config.yaml
n_layer: 9
d_model: 192
n_experts: 256
experts_per_token: 8
d_expert: 32
d_shared_expert: 64
activation: "geglu"
moe_layers: [1, 2, 3, 4, 5, 6, 7, 8]
router_score: "softmax"
normalize_top_k: true
routed_scale: 1.0
balance_loss: 0.00458
balance_bias: false
router_bias: true
n_groups: 4
groups_per_token: 3
shared_expert_gate: true
init_std_router: 0.0198
lr_router: 0.00064
vocab_size: 16384
norm: "rmsnorm"
norm_eps: 1e-06
tie_embeddings: "early"
optimizer: "adamw"
lr: 0.00374
beta1: 0.9
beta2: 0.98
batch_tokens: 131072
seq_len: 1024
train_tokens: 664700000
steps: 5072
dataset: "wikipedia_en"
Below are experts of layer 6 (counted from 0) of a mixture-of-experts language model. Rows are named router (the router's row for the expert), gate (a neuron's input weights, with its number), up (a neuron's input weights, with its number) and show model dimensions 0-191. Each number is 128 + 32 x the weight over its row's rms, rounded and kept within 0 to 255. Numbers have three digits each.
After each expert's rows: a language model's description of what the expert responds to. This comes from a sample of Wikipedia text that the model never trained on.

# expert 3
router:173073123099073126154097121110113177117168088139079132091160109077174139195180094094127086143124169140177126119156135125143099127161159092110059076156079136121126111123142193109166171128079139129105165134149131133107143144091121158141162124173146143141135111098141109063114184083116162094152153119092117183104182115166154076143136168065192108088191117129109183168161137127102097151164083162152186147053112131082142119132127102094162143150105089106112078101106137126120113118102137145161134139154108052098072075127124129114135206125154145165126091089071167128149093096153098121
gate2:129181089175115184141075128109095156121087125114118117134122127145137104152149087085103095097170114122114150122131180114164101090211125182131196134118111135102155162162158183121144088083119128093124096172123130082145090134173102158065138096112107092126131171128147113149119079112172136111156148158123147098081089181048081112149122086087098125145128096193124122147152112137080149163128122135155176086169138193133150098102166146105118135115157105123112220116202089123149075166117106153124176126120138112121102110180100169078058157105086147133143063140087159109167099097075103155
up2:107150082088168156101115114102108165106186110085166171113111138196113182145061100169077081167145053151110158156119124105109131139158133146154073096174085149080113110140102118149109083126127115114076141172108090186224157168113113177115055138153093150117068128149153144130108120077074053126148140151143083164174132162131145146112128149140101148144133102161081113197114123121102119096127125090097092117098132099097119136148149153191191083179114082130124118125110126149114142104079128141102108176207101150106119121142071122110095188106087164137120158098147092155127126116122121085
Description: Digit groups inside ISBNs, scores, dates and table cells, plus math sub/superscript variables, e.g. ISBN pieces, 107–110, sin^m.

# expert 26
router:142139166114089121171090132143076089116145166090093127107140079138132139141147159120186142061113101135139117102078163096106182130157121149121134108129185140135169106074108130143103093098179076118117175118119105078173195157158091151070142087152134099093137147150083186152175088146130140165101115060158146107116143116086103198088135109098138099123075157155141102098146160110137091123128088153168094077171114130143104101129081203119093115119092141118183125171119089190153215117099134147119129149102097147108091143187090136154192144172142116210108111097122070107097111147102092133
gate3:126096086117065116145058106154150101135136163159149139088140089144143085085070092084123140099131129152110185121066131100070152154152111140120129127119126160130145096088083220189137135074152128133089110150138132108112175153149140164069116141104152177129118107105125134145115108096137105081110162112126076117171163128166129158071112106072183126146056191097135115178151152130158109135173091124169099077127079101121103156131144064123106110129160132147165121188155191160126189107190159131126197144070135135089097073098139131155136080128114183163141123159115167098137153178090112153
up3:151118133070157105118140111162138094121185119103138068107099108112111108115104077167168105103094157110141141111170125057083129156135094160118162135099128126113128119114177131153161164095150148140072130172152139103135150128157129159116100108095095111147099147131200119136204087170107152097105103089148100173117143199111106104085138137066163080143128084124155080135156120064171080121102110099088148166130078139073172128175111190066165133086153117166120157109116102162108127121122170152108151144164161080103084165149094087053087135117087106106141115079180116220102113064139156162
Description: Letter pieces inside foreign or uncommon proper names, often Spanish, Slavic or Italian, e.g. Louis-D|reyfus, Al|ab|ama, Ond|ř|ej, Don|iz|etti.

# expert 61
router:151076068136110064132159116147115166087146179130194130145113151129108189080107094095082142120107103093163191153175133171140111111059136083146116120144151132129055114142155043141154076093174043165142145115116104106085162141094155084149116145096167110122121147152142152157111080167104057159099149159077172136180191127163157128106151083094156111110120087088112123180073147153077093126152157145097068099121099137127139155116150112100151152140117136113109106101119088127088168093136114159070056114096116106105172164105162152129143128115110112182098168122090138125103095131121084134
gate2:120118130129081102117116091132156157091131152129166208115138185164165157110099119088137139134132115121137143148187179152149078106093186093059109077099129149184117131117096156094147143167161084158168100124155174109133155116129083157189109129073131190133153126087135113135126122150107075191157124145076145144177122154167096180065121100077136087157156139123141151158087076138110136088157101117123096151143109124147148111122074147121159016143167157092194112124096113169162104111095113128127118091129105163095079129082104070086116129076126147164172174129129124132090073110192104140
up2:128101128113161098152120132166205094130156138109139172115161178102169138102139141131155070121144111083099061134116085117095148063122101128129174086097160135114105134098142126123141103145159089052072069099158141075173146114073134133170121124141147126137093149133115145118105206137092133172115216159087049098106135145143150151154155101151154140120108138089143099121114169138107132083155179189106120174113156130137169120120114103147156142133134092084138161137150113128113086173136178105180190170121115216181101167130107115147136103135153069114208108074213141132147132132161111133
Description: Words, day numbers and months in date phrases, such as "from October to January", "On 25 November", until, Died:.

# expert 45
router:093162174136135187143150157123139136140147176164139128067201104087099145158117171087103136093081108152128135081109133107125126130119158118163072118164165155122114143107098090161084111153142130156143151126138092094158123121083107099123180114218135112138094104134104154130132085081085169150127111117117114131134053147073108197097179112082115148101137067105072130117154120125119140149158103150198114103092121098100110103084141143113112052085160149081104147191134090135112124120090150126094120122117151155121170171099086063128125118137088208133133034118173075102117052118084135150
gate0:121144110127143148066118167191116136108122070161111146113149130127206115124104113089123169079140141078131136129087137127132108154140166176115108139128092160089140164110182111115149093197139148142120093128132124103125193127099151158170100155064072099129102109149118183186149116128117153163159139126115122128168107189121096097172153107135108132167154051127147072088070111160101122133145151086117177169164162137130154108126139070118124126180126085129141119139173093188142168081137119093195123075101111041188074145204134134073152090107128170142171130078121160053128130125123109118
up0:151138070089205175073101144128084153151133142114133116087134106137163103186111137086136194126144150102111107111119118146134167101126148161108153167117064169140120144149130073122132104170128111189113123164108116114124176139092086131111136136109069094096103106115053156175125143104088125129098089130129125103138088152113137071147158107152112153207101073145111079123053137156116112138092151115103121157206150129112191121112103049167123119179152142118117159102194109153089188104177096102180159110097098075171095106127175125128148105146100188206150121115144121069161169127143118127
Description: First piece of people's names, mainly surnames or given names like Mart, Matt, McK, Mich, Humph, often in sports text and lists.

# expert 14
router:074141091163165129168088116126136110199137201160154216093154141102129131156096164087142158095117129142187094143130053091067126147175146105108073139159141104109202128139067085159110124094103122086177145109130125124168110073163135077059157156114151115103152147098139155149145118090111091117116096103107152114184155152160091141112093154069076128122167113094139098192195135096059148108163093148111153102092130147109145143100192151131056120101136089125144128145168101114096112126137094118108094095103105168100106083178123182090151126178121126088078132164104142112148123131123143133
gate3:137153062142120085143123141117186119148144104136114115160176089131131122132135164116188071185126132105142111151184116138187142099144178150169121195171082136143131121059153183131088131169136174083092128194097108121119180161111134165114122110164138119125182090156113090125158132192156097173074132114100106153165095090183130161104121144126116098108095185125161147177128191097156100073184186124067134156094067158083177145102154122132088110110117122180170128152149163093103134164142086158107154083088149091113155176185091149136108136115153118100119155111139141074163073103136156122
up3:159065131139096142089116111079040085116155059110138173109066175137172160113154141172133138122090121141130047145142129119102109130128078137123085093104189108129103158137155099166184100100130143143109121101111171106128138099139133152159204123138129171096146130110133094088084117143108189100149166143153138169093118166070138137131190169113182084117153089172146115099097133122103137141058137115156126092190166104168082116168105156169155161180176142165144165159132097177130131138110155089118111109199127114095068144039155121078135154152126142118139091118173088172109126135122093136
Description: Thai, Devanagari, Arabic and CJK byte pieces plus mid-word fragments of place names and rare words, e.g. Q|at|ar, Ex|et|er, Jaff|na.

# expert 30
router:082172091177179145172057181135129163190125154124120127079118149104119151158175148086110101116184115103152159197120081085103153177168134157155126110162130125131171163105131118160135164123082126056193165101112108094161177135116091128074094111084185176154124130144096109118185147157183115127103158127102115092157123113081101177111105115118133150166160133089181170185124126166138144156080145106146190104126102081086180136124124112135072140068181136178085065143144071188134151092126105136161140124118144141116149084147135137129119158114108143113115108070107131128119110126050121163
gate3:093157128104158118140129147084121149138160147111104153115156104198150111171156148142120094040143138150134112135177065094113146174119135162164127152160166124169136129145117144148163115117081107197194105135126106160170092125164131088174142114103165129152148095126165074093119150181098058115190159109107103097140174121129143147114117140070093179159094135138165160182141113131181149129111218130109090099089107113136113138132158126092044130172213153168117090155156089153148120076128165155139152107150110103155108080149203183116142137153121124101059109138067114127101098146084118088
up3:132104122049141123096086130147125112148136089130192122121116135095114125129143112119213169112147143099176062089120131114144100110111153116053165124152105087135064118096138139115165104123176122144122119096123141096116124146151139152101078165127113108130077098175142141119165136071149223133065147121064109132105112207085122139177111136154128072134129171183151104108123163104135114119166121109153134174141127065125129147156178111093101031154075075128081098073121106115158159108128127142140159192169184164158110117130061161119149114155177159125163145108100148132185194138132132133
Description: Inner pieces of foreign personal, brand and club names, e.g. Internazionale, Mitsubishi, Humberto, plus loose table numbers and list dashes.

# expert 6
router:131123149209123152124125132110100117113124105143100179119161124117138096114134099123146094168127088169149062141176125083099109091140135212128121167115171098095089082108141061140153088179100138132130090116170181176160170139152119145157088120147140107173166136135138142123190145179212174079152145060133115128134096156084070174147087150075157104091143138082188131133168141149130141121144120181089124074163145128131109105097195118125091177095138123132165132106109143127092150133092186101151074099094153173118109111089123156149208090183171132108149186165163140106132145097098138135
gate0:169133142133123100090107105144149170110123075149111116102142109165137141147162109089175075155134108183114167131135091092148079106141154115065154115124135101099132154131110135186083108092107117175176075151165113134136102144187149159140085123102142041138132165154184105121177156110185104098179137105165162129102128133140056114184083145127135084107165148162179168166132166118114077146105132176108110140128124105075179097132143115059117105137131146121097161198174133118149148121207193181136110061135149117101103133161091144119136105177218111073071124145160134100139139147086118150
up0:142156129174104161111142123185133207096129123085132114118203109193090176174104140099103153142091044132131155121110122091168097076080122175104133168155150102122175120143136115122141135135060104122134087120145195100156084132149107176182089082180198114146119129123132109137170106119143110140131122119109085117119128043114075073144146115140141098118179185129113175144087161171078074108131111102153131128154096087063158127113128152119120147158139182126164124142117132073136177097170144140135107116134091157089061110162156125106168102150170093091071170164131079102089163112159103131
Description: Word pieces inside Balkan, Slavic, Scandinavian and Indian place and club names, often in football career lists, e.g. Lok, ri, š.

# expert 62
router:186131141150104125109129150141082181135089133121094148121147097119103118107147122172126146136172141164149113100158207177114147126166193160079134157099098125126182129170116110099114201064154121159119102108148164106114166138175096150183080117153083136179145100154127093146109104106192149164160170062114104158110157123135144086140095131125119152133172133123119102077158081106134114150166178098076135116098096147153122109096052168118152153175180098159137152132102080133123149118159108103081146115145063087186053120095082097134170157094123164122173110085155206109162073101172113109
gate1:152111123068090106147107120073120159139146154136114157201093146130147132129109093144112127141169154099095081102106188176133079104144097097102069083133121158178150151084071128158146176155129174104114124157109117110125108127138071074158114128074149135124071111142145092141149109120125061103163173170120156115162127098158143073112100166177105101156196122170096164097128205120076150180134155078069140123116105194175133120074124147106118109108094139145142121115153126075127169060130113155130082154151116173119131123160148096094145115173158208166061136132179098160173104086113127164
up1:148141114057086212186183156105147150141168168118132101146120122174179179078138128143132119123114127126085127110111139163142024128105124127106107086175143039135147141157137188107088118157072119142168152123119122181090160148098079143098162053104111099107128137126149152091142156122092118097112155072112101065142178147092150141174116152160122183142175134125136169153121181135151139130114129066207147100084131073093105148153102165132110142127110151112161094161178098112136071156072128129126097184150149141074123099153091157116086136131177061151110131127149144130119127121132080120
Description: Infinitive to, modals (would, could, must) and nouns after numbers like people, km, hp, e.g. "have to be", "151,255 people".

# expert 16
router:097136166156131124103077153156162120080118139128140124159102192111137117120094103111147090151119170112115108144146105122112125167106126080105102160138173139132141090069151190151160139204068185142089198068090073144142085113105173107097131110172068132171123169178110111096086047128112196101206107155121133105047089136090137142098153109108111150094154118129081119127161111127106124181148125077110177146071146121110084098125171128125146080124111148138183089095115108139117063079107096130111141058093122148130178137091112115115143135151178153096174128098126119111130146180174143163
gate1:180185094082063173132133165144134178108204148114114147129151120148125123118086196131170168098122133105126127130138096137132177160095142099148141126140136128100161118089150166151075115226119113084124117110125111172117139126129076113138083121068108121118105196117125172142127106222173198093109109122116155160076168151118092086083099127120137129157104087113128138117145183081118065107118162139123153161081124106076176113149064081138153155124121159150139101108102143112082125131079138096161109149170156169154155062162148212152116160113103131197123151118149141079108132184143130113
up1:089109126128071132143112141070139147136143105142143103121138104124151165109129159194114106141070129141161147137110152157138113140145160106112095089077102160135070114218122086125075143113177131166144171146180145092169122129064138126194131112104099062127181143122136163087152204111108117150149146119132076131170139104075148113076127168139073120098102173153096166060111100182134128107152137106111084082142168112080134121077110186101087138156114096137129087095136116156168109068107121118123143122197132082141074129142079112105131118119172176162135123163159115120209116066110069078
Description: Word starts that open compounds or names, especially high-, low, Hol(ocaust), wind, ice, as in high-frequency, Maya lowlands.

# expert 51
router:092143137087070177122076104150131165124142136150133066141164139179083161124162177154141138100136163138068110109112106067088160073109129115189141091203165095125103068116151139187099112121096163131148138080113134113165141118162080153149116100118137139170082094102100103120149133122153154115123131088179135070129100131120104183121103124087159163135150101124107120108142130113118093141108116152144088052126145062163111064098088165167131071146103174113162100125077081117120132127098163081114171155145112170087147172107114085119172154135115136093104070148075098108092188079040095114
gate0:123173130041116143120140089182129135091123158120127122119113116150132168116154116128153146098049122104113162135142109111021142183098167132121132090071158155119115122120123094135191116159173141110169172101116118147161139128063124161132121128080173156141105166170101074132120123129172155116161093093192118143075064101121146151139108165090111052146105074157089096093166082171123122173106163118095132097125030141100100087090094129144170058115131115124089111094144093156083093162129117139155138152129114091165124109182178125130146125132080137110157127071095133051115147143138167107
up0:199111134100130185192053104197118101070154147171106156121146134092102130103076081135168156041136126123141141126151120160089133138101068141159090152122092140130137123124130162152117117135151170184115105130056143133172120141115088158066140124047183113135073133178147092174123144168130154110134139128119090093162098156101159164127129125126125114112210139186079142142160044133130117111075152108121139078135106149145138129134138104180115149150138102143145072091156126152131094119124097131131140143135096112170093112140102189189118133104079122123117161141076084154031137110073122115
Description: Pieces of Spanish, Portuguese and Latin place and person names, e.g. Vel(ásquez), Al(vira), "de los" in San Martín de los Andes.

# expert 39
router:092172113088186127111092062173113102110156107128160113108115140171116160128132141116132107062097148103172135159161197109129107172107132109080142187118178078111137114147103167076140084086165109134142095161122161139185097174129153120112132166116134148127163123102190123189188179077115150166151152143124136138138132095131141156079145112172109142149131081149091121179144174132076144125139068097073161129211170120135151203121153152116128179134067148178081143127162129117113107078151133125135136183122135168133108099183170165173160169111108134150138186160110118128180155183155121186
gate26:165075054132175134148092116120147150092134118107137130102117135154172148161086120086083105140117128117114113113156166063107142114105118119132125176172115094111103110155131153106082115131171135148171128125127131178089090157126141154144127086143102142087100097111075129140101142083110182135161059168125123124141127110111133074148044134113073186093078167154138128101096164088159134127073137108094073105171121148105110126126146066169159141113077134152142191161125215155105146106089187046150145205147180091139115110075078057134102096100139125165078152117158089112154121150164121170
up26:154187128156150082085095091152088143082125123130124178073173149143132133101138145113111146117175140155194136070181150083126162143125151136189112187113145073082172170081128151134107125105191143161122130111136135136100115056166131110121163103157117136101104132137145140081177121121122123147106076097151093120159079119137134071122125056095077134136088129152128141097087181097095118114085111128097064075188077197152088098109179151198144158107075179125132086134129163104125137125077144154109092134122215096139100121191145193121131137104140135131123117182099112135124150150127127181
Description: Place names followed by a comma before the state or country, e.g. Paterson, Derbyshire, Brookline, also "in", "of" and Country: labels.

# expert 13
router:117175080110123137104071117135139119119075109146155109108172143142138122157174127100139095161167123079132119096085139110106161135131157167140173066126156110170166133086078101182207089112107026123087188051171153123069120159142078123074125161130119150116187113165107194114216109142121126101134147131125097095145119116094134117076097113171117099126093166133140151111103136105148130121098168101163106099189087113119149160150097173134134149145105124151173167134196133154141153109102143115105157128155168139190108097181123154099146098154109159213108111112086129133108146122117167200
gate2:105169137164087102119095181173145102138135116216106147154123135080158144088094160152123132115158171127130148130091153075100142122135117173095108099146155137110195113061102109099118116095149119124134107138150143149162189130141106203126120149072158122154100067105125124148167110106134108035133116145081137123153181092109146195103083074125105114127104104105171128116151069103118128144121089116152136079126063094136108074111096135123138083069137146156159086131145113184109169133168120122135218152048071116123139098146125108058114119110118138138181116147107072159061140116163088174
up2:181087130126115162147164091171160167113098104131117144158086122179103158156126109093073111164083094104196110166128147165123115108139091118152123075115140093203102099112083100118094096120175111103126091203146131056151130177074169146123115171158090160139115171124095118139157152081130122122107141158105126142121166176107086079136159116146119109121156128116123090071117158083074124157178110197112123118126152178099147206128077142182094079158114157107129103167200081181151128171134136105102107173053144108113166119144132101134113095128066125160123077073162143098115109173138129124
Description: Mid-word pieces of performer and artist names, plus words and table separators in film, music and award listings, such as El-vis, Kany-e, Supporting.

# expert 24
router:133069096121156125128090110102042146089128124123120109129127173160169140152160076075136101171145105092100080179126087162115120182119075141159156138119050127115160130096136160068135105142050066133175147095132137092083171087135117135077171195155155150108168191120118157067108167142194127171138100097145161079096101158100111084116111117159174172120107147079104165160176144157132137132091120152137133192177153139098113137137110152116131150126160095177160084116108186138065130123135104142102123153154155090177166106139131149144197158155108129117158170076092147128126116171111133121
gate2:102114144157182128089117105080156125145082108100163111075091090077166107077152110153083123069080141139116136136181130122086139100143043134104142132144134117102195141106075149134174116146129084101125163138119141153099125155177174163117090166107095075102099093144135137117150136185101136142101105114161089133155159127126112111192192160133162147212150138123129135167157054103134121197121128154102098103129049086105123212191159122146109082149161117144165213153144154176178067125166178131113151157156126153092104121150167108117132090105149100172117132146159133128116154098140147133
up2:150174134095127162125152158174127167071136173133163178190181188203126220156071198128096136142119136119110136110078132137192136141139149091133113119165177139175097117148144077154080138112120151145159122183100115113172104131080126099105165091083188195175067179140146100118124127050135111068172081138079134121117144114146133198099128101144118083051100134178125118121099178132130100143124133125146136156114148170141145105127162179131141168100097189118085148106131181141087153155130080138163111107123126179096158163113105118115127105161140168117125159105114111091126146122133117101
Description: Final pieces of organization acronyms in parentheses after full names, plus capitalized words and CJK or Thai characters, e.g. (WHO), (AOS), BBC.

# expert 0
router:185087099135143137073173189151148111107138142165104117113067146106147117082124141112115136110117155123154163126171141128125117130122098081227110121151172150116128165142125101147121081095169102109129092165185136116101116129072164086098120152142131147097115107104131139150157173108100093140106144130142110209115139173095180194116137092088130180118101087064164110122112116180150119092111145110110154130055188144144181160097114167130119183111080137050119143130128142134056123095108070157179122155116158136173132099197144143147148196161073071119137147114177097156176096158162085146
gate2:145070103182107111091134132123103159130115122136088054152143129150135141117146149124067088119115172130157134093117112169186090175101114097166091169148130125178140138128170060107141136107145186116100123104185105071098187158153108099161167112117110146141133119144097145145133074108219082117151166114097124146134118175201152149128146153084152120124140170089149116116154130102136146129198147137156099117132171119094133120094166120075148219142147145130124141151111095144074114034126116131153091198150071159168139110201135160172086141167157147146161141139118117215122090113087155125
up2:075132151143132097097185141160126182132153124084097113132093118123164142142079166127088099154046200140093123122083173084122141157125126091138130123076102092149131120185134099138077181179189178106111098128109117159130117165096102111063149156129128200103146154161135178183164109071137164147131134132135110073090107137139191161150093128072126083176122094149170131146133175065075191100165107107146115110166123145092118102136169089114063129118106109175116047130170122140102158118201157098140099138134126102118093143150111114158094136134080064107135123120124122115093153158085090134
Description: First letters of personal names, prepositions before them, and "(c." or "(18" openings in biographical lists and lifespans, e.g. Sir, B, (18.

# expert 37
router:086089149145136140067123099071122138109117059134133092080117138113136123101191072131133028121143091119063098139151102095130074114101109141075104132137076075128157164090137121171112149110076132180186128103141162137142154127138172207087166135156150118113125134081128108081077120132169143121126137089152091108089121125114071106085069124102136083128104138139125132151114120136130164159119125129107117175082108106141110147121130075166135135100081113107201137154142133143053136185194179116111112106148109093138126097108078073151156094085136071135137115086143074164181148100153068176
gate4:152098175089093133147116172166062098143197086154096142153089097170120157140163119144117093118158120044089152125152146136111105150107104117109128187106146084116134134160183109105121060140113127146103108052113127093085171126088117143135093110202103177132161150125114082050175149116124137146088116140154133095107092131087130107115163071168138125095132096147090176113116107130145178097131167128125076094142109127145153150168126100159069099155097122106131145193127052084101102150180122109170145093075134161136146158153165109110183088168129086140132103093176091162074062169129124159
up4:166120187120060090162094177189123089153186118142088112122075067141140147112155071114121103121131175093114153117145128096150122120156143109122108194125155077110130136123160099152060089137087115134096080060086108105138151136091117155127118088163085156108115112145117113084132163085141149118121147132145135081131094126105107111118157098115147139099131099165078171130142097173065167081180181148131102082094123122109165161172141120173056109167101130108134174157140049075105107167168148122135118114067193156122154135135165171113181090135146083115155091151154085132044126162113093096
Description: Final words or pieces of sports team, league and award names, such as Buccane-ers, Royals, Football, Association, Cup.

# expert 43
router:095186196148106163123126162127107128120148154079127144110158089118125110212137124100102081128138156130171179104071088165104128083140110124134178181117081124134104156111092075118117148131163170122093160047134147124129132156068088121169146152131186138177071115110120160123077110134173134125162042161096113105146146078135058138158076153095121172092126157166116159114062121083092097158101148121178119112130133124130127133154135158133165151141153090104091071200198163132139140088155123155123128134179145115132130186103117105125127110150140136136169201115196086118137177118079159110
gate1:158158114176193128059142127146105103173153141099163121074145097121166218150125116163089115145194066121128085141143166117095112147130157108157145123090066169100111102137148113126130079119075074132083174169169125171109145114155156152144089176177137174133085121110189135159062142124085107123068089137161151158125102136084141170107077147136132100116108156114145134117120169153064132143117165155129137173122133086160105090198115156157172136123071080142118185069078180115084157172133123197178123122104135146134087111157157142125115167172098163131141133119113171115132138141086170119
up1:160150161139193125079099114164103071186143165141170113146087094163157205142119045147112116184128111119154089122120103139065084142172109123138129161082100156086142119143157112069104110128083131147064167166050137135119119127144142130138124184165118142168093157150189106097095128137113129137085095151176158147146106129093121132103087183118162115119102160150135138091144152095025128140113236123131155156136140104202110142187146158118145141159100110166120154116096169112078137167192129169129161092139079151127143123114101162195077156126128136128169135122143139143147145135097137118
Description: Subject pronouns and surnames opening a clause in biographies, such as He, she, Collins, usually followed by was, had or became.

# expert 54
router:186135164070057106106158134122180162132138172122076110072156120130124099184163172117113128158139171134119169110191176156162141126118150173177112137068079114127125114194068137128177193164188169077074175080142081129121080171107109136156107108119146160181167119179134134181087146124148110142143097118075142105112151085173118107130122173147075115156136076159167179120130087112095075124091151152140160128114095157127156098150150150120083139129137083162133105158157108146152174144153126117122165114137095128169118165070179121044195143135117160107155135165125116127133169150140114113
gate3:146132111183160125194119067146168143075151112139140077136152115106135136132136126132122109152064098124167181193124139157175145159074143167180074171148176102169117192146166127158149144141147142119154083111166157132153131093157102121113131115127163161150143159121134106128139028159065118128151088141227111087162134096104136117117106115118137102106124104161116106105105152069104209075117158101156108125060140140153139115162078118112102162175065139135115106128123166122150136172151113155154137124159040220119167112151156132100135185130110128133112122142105087177157134128135124202
up3:112143108223147142157152095126091124080130110090112129103122113114175163089121174130121119083100125094196190142102104132097151145114144148147106150124159098146127133142148107147163134136143138166143090120167116075138124083144191092088122091156141159128170112153152102127122102155104106112147134151185115100133038128089176095091172099069113061092117080136094104094082170058147195085086141181129102154109172152195133108102082119115150104115092132156153087112122152138088173209186100157134128156120052149136164114172154123110120181096108152159107103121159111154112173127168072104
Description: Auxiliary verbs have, has, had, could, might, must and words like despite, without, usually before been or a verb.

# expert 57
router:104152086102125115130189163165101146142148137090061134145177107097173179120132135127143110123103175125127120066089189107083122117097125125042177112102143159114160106178131136141145110116166133208149098077152158205094143163105054146084145107149115139148193160157088104128155134127151150081116151125142107088092115138155133094182125146113168105100112104130155141115174112187168205087127157126068129144110097065152141162096122083122138151115109158143082079194198155105113126096124122129151161151081112078207157115099159111117154153123098110155110092091154147123062113140139145115
gate3:150076137144184124185038145116093133152118074072128136072145179127177101110140101132116135119120084164112089092126181088124109104099127217123148154170113125132162142140154097113197144140115161152120139131187147150142057136105085109080126089140162208110174137109091092129173149137065159132116117143135164162118156109122175196079119080087131097108112104102120100118160071114111165118129091141127141114083097094100121101138099112091102122176172155075184101145120176091151101162109154084113172065072123148154098101179163101168146140119151133159104120157096065111128098146110112114
up3:095099105101180127133057142219086104137150108106122152118110182151123170123133129120138147138130085123180118149134147135095100175140084208145130194158160127137142131160149075124151172126115135126101105131146153204074076145130104118105208085167162135064127216140085094163100094095078158116146114130113181170156097096098176184067150078131117137135138063109123100093155076143148150093120119115123126085168111143097111152115081120080124127185144143060138139127135102112155114161127169100105146099112101184145110109191148117168107138095149134171055117124129089115099144126097127149
Description: Leading digit and comma of thousands-sized numbers in election and census tables, e.g. 1,283, 2,790,646, plus Votes and Turnout labels.

# expert 25
router:049154135137105176093140195156133157141123182073140156121200105102085145118121170155161138072094084139156099135077106174138108152126103164098134097163118190115151133092147129194074121117128126141148198102151124101134089105099142171131131128156116071142098103135119128110122126193093155102200135140123083085092127098057118185134141056079117128140105168147101138122182160117154129095147135135157098090087166128092099110170170141173116095098146182107181081138131144146126099099097137179163157046125084096113108122095136124084139135095100167159171125155179123129192099115138108164
gate0:093109125094142136163114109168096150107103073161172130200166128171066132137169055148140145114101150153116216166152111089132111186088098068133106157106074166091113137156141118151115149148074051156113182133105101101153128183129118083198117163142160138135105119166093186083139081122097181121155139089100128096110115057146129099150083136158076114167082080172089149087101112105159153155143060146131110152133150145087128112146128075143132129109181133150080108075131132134166152097129139116152159127103090099105100101177145157122097078081107104159082124163104084143143172143126108148
up0:140106113110148155148116129119147153077106085118163117123151158177095084146127102131083149163189135094151125167142148181109135151081122107128120136146165218156101163150157102105053151167095158130201117073155182122096148123119095155159118106113195109087127110109105129211069101101166175091089149098080200160142146062154093138139108139120070106160149142068101137127113158099201124188148142120090125165132183138139131085154126122095149084117179154150101132108101117138174170110130083129082119139121109132124139073174154151163048080111156091166116112130062114150132136124154122120
Description: First pieces of split names and words, such as Gill-ian, Ann-ette, sk-ating, Mand-an.

# expert 53
router:129083179159129100073085147156129081179119099159137161127135158075089127142127114108122111188094158080123078127127164159154143116089165071139098090155182151111114110155131129166146145130087125167139128205119106147111072082052103095130207143110153169138145142171100070071162161158154090174151084137121205080116112116106112135136135111182132075150103121181105128148120109092148124123133112117158152125131071137169128119113103125115121120115127110122073143066182109083167138092128202136139097102149106148103168145132151094118196154146148163184144113111208138100128184177112078092
gate3:102084145133128200089095120179075113144075079142159184172098138149131076061154164111124109177110140129161152113183080103155125105116136119144137167084144171149161207162070124150107062142143071161151122078133139101158128085097115091080109133094153147163225188074133179135131177115100132156136092158147102105130081102134144137150081107146191103159108141129151084115125152092109125162095063137106135116155152156172092167147205137128130153081150091118112089104107123143180136123133141139152137141076146129116125104137104136137152113193169147079141131114116135147197111177122162090
up3:111132125163160161164118182138118158181113139130095121121083120095113110161153127190121156139135138172102165084110079166127156115096131127118126110075133140140159093125115103099135097088121131147168149150152148088136181174160088121106087129061125102115118143200112156172112132101189160086138196086160139167076141161129153109171102204103088186177125114200162135141089169151129056152125117154166155097102153110074126146147170135164183152145122130140074122190089109110127138127153152183127169163075161166133097119153131108154142146059111183134172039096106192129095113144101136126
Description: Numbers, pipes and event words in sports result tables, such as 50 m freestyle, relay, hurdles, Bronze, Championships.

# expert 49
router:165085138142123137111140106085159156102103125101152120150097110129143147194100093127082078088121168093100144167137090098156136157100103100160123141128104177095082144110123074162157119132194079140121158116126062147133138147120120120161067153177149141130138149160097126136104144109120125116121143145180166173161169116172145078102082076072092123105188137138088115169102197121100127159131153136128118144113115140135098124076109083085155198189070071089087095119111176160089182095128147141091073127128154083093107197127138165155129132112084087219112196108134102081142143140091083092
gate2:107119135067130162150160125120129141109138097118070185187132134123178134156141109108184183123148175116099105100139119104172122163148133106118164123141073110110181165078192144118109113185137094097107084110080135117103182122119153175099153117164125087161142151100133106147190135118128144168085196165112095149161146095108134106076160107166077145175140104128100177173171144168127108136112163073171167185120140147182130157109126083141137141074156151151167098132100110160138100163068073115047159149133162146204149132078158164170146148071139141141116159116137166181169118145196108133
up2:155114124169166154160182097162090125162158113173139125125140088089094140122099125071150184130068164149118101108082111149074149123160134130080163105167122101130181130176122057144152152157065117153065136114165152110152142114147166121114138163086143126130127103104145197134086149118182059123164146150134111127146125116151117078106145171048117139121146149139146117104173101140116090127111147099104162150100116107154108084075227097178129156084181165123156115100136169140135126108130161064098101163100170114100105167020155052140073126141144178124113134137111137134140150118137165068
Description: List dashes, pipes, line starts and field labels in infoboxes and tables, such as Born:, Died:, Released:, "- Position:".

# expert 10
router:119105144081102128158127131118136105116083134163178137114077156161169197107125184140171090120104182144129131136140113153136149130118123106090138113085154178105083114108101096090116102173175103137066139155121142171183101141107130135110160151088111201191103146126200144111165157149094115134120174204172164103179095089147158145159074070056096109147144132073107151127127082127126086101133059130123164103120126154141137151133142092109065154124184180121095140183086135103147115169124096089110097097106074142173119170147086117155093106155089086184113159102121150056110115083131107089
gate1:112141136119142121174112139110116140201099149151099159110057098126102160086092179186117123135085114150118130160161141182110161046106088100095199138122126029171114137158166090157145163086159104111124108145084104120197122128089107144100131120129141169119148129164097086116094213171088106139185154139164116131212135106129104071098090060171118135132144175134094158124127158095122085160133176091167118105096104166129145085109137061133148161103144117186144147121131110151140099119137168092142107117100136146111177141177130115107087132138087085191135138098099116140052121134157119105
up1:108150143151092107106074179117097167098181078094085079077127140144087168123144115080115115143117067061099139171110071117126107114094165157201139166111114101105132150089164088093144122128129137114062112115151090167123162155150145164166152126091147178120119077113123175159116131128180067117131183142134059187103137156097116138102168057084137101044090096101099117090114132092132124101107110117086109135160166112117139162124142153119120140077102102078080095129116164170110179096158117157089104151152116082167138109151149129111130062116094154175194101160150083137141105149108068131
Description: Cyrillic, Greek and Thai bytes, spaces inside foreign-language phrases, and pipes or numbers starting table cells, such as Preceded by rows and climate figures.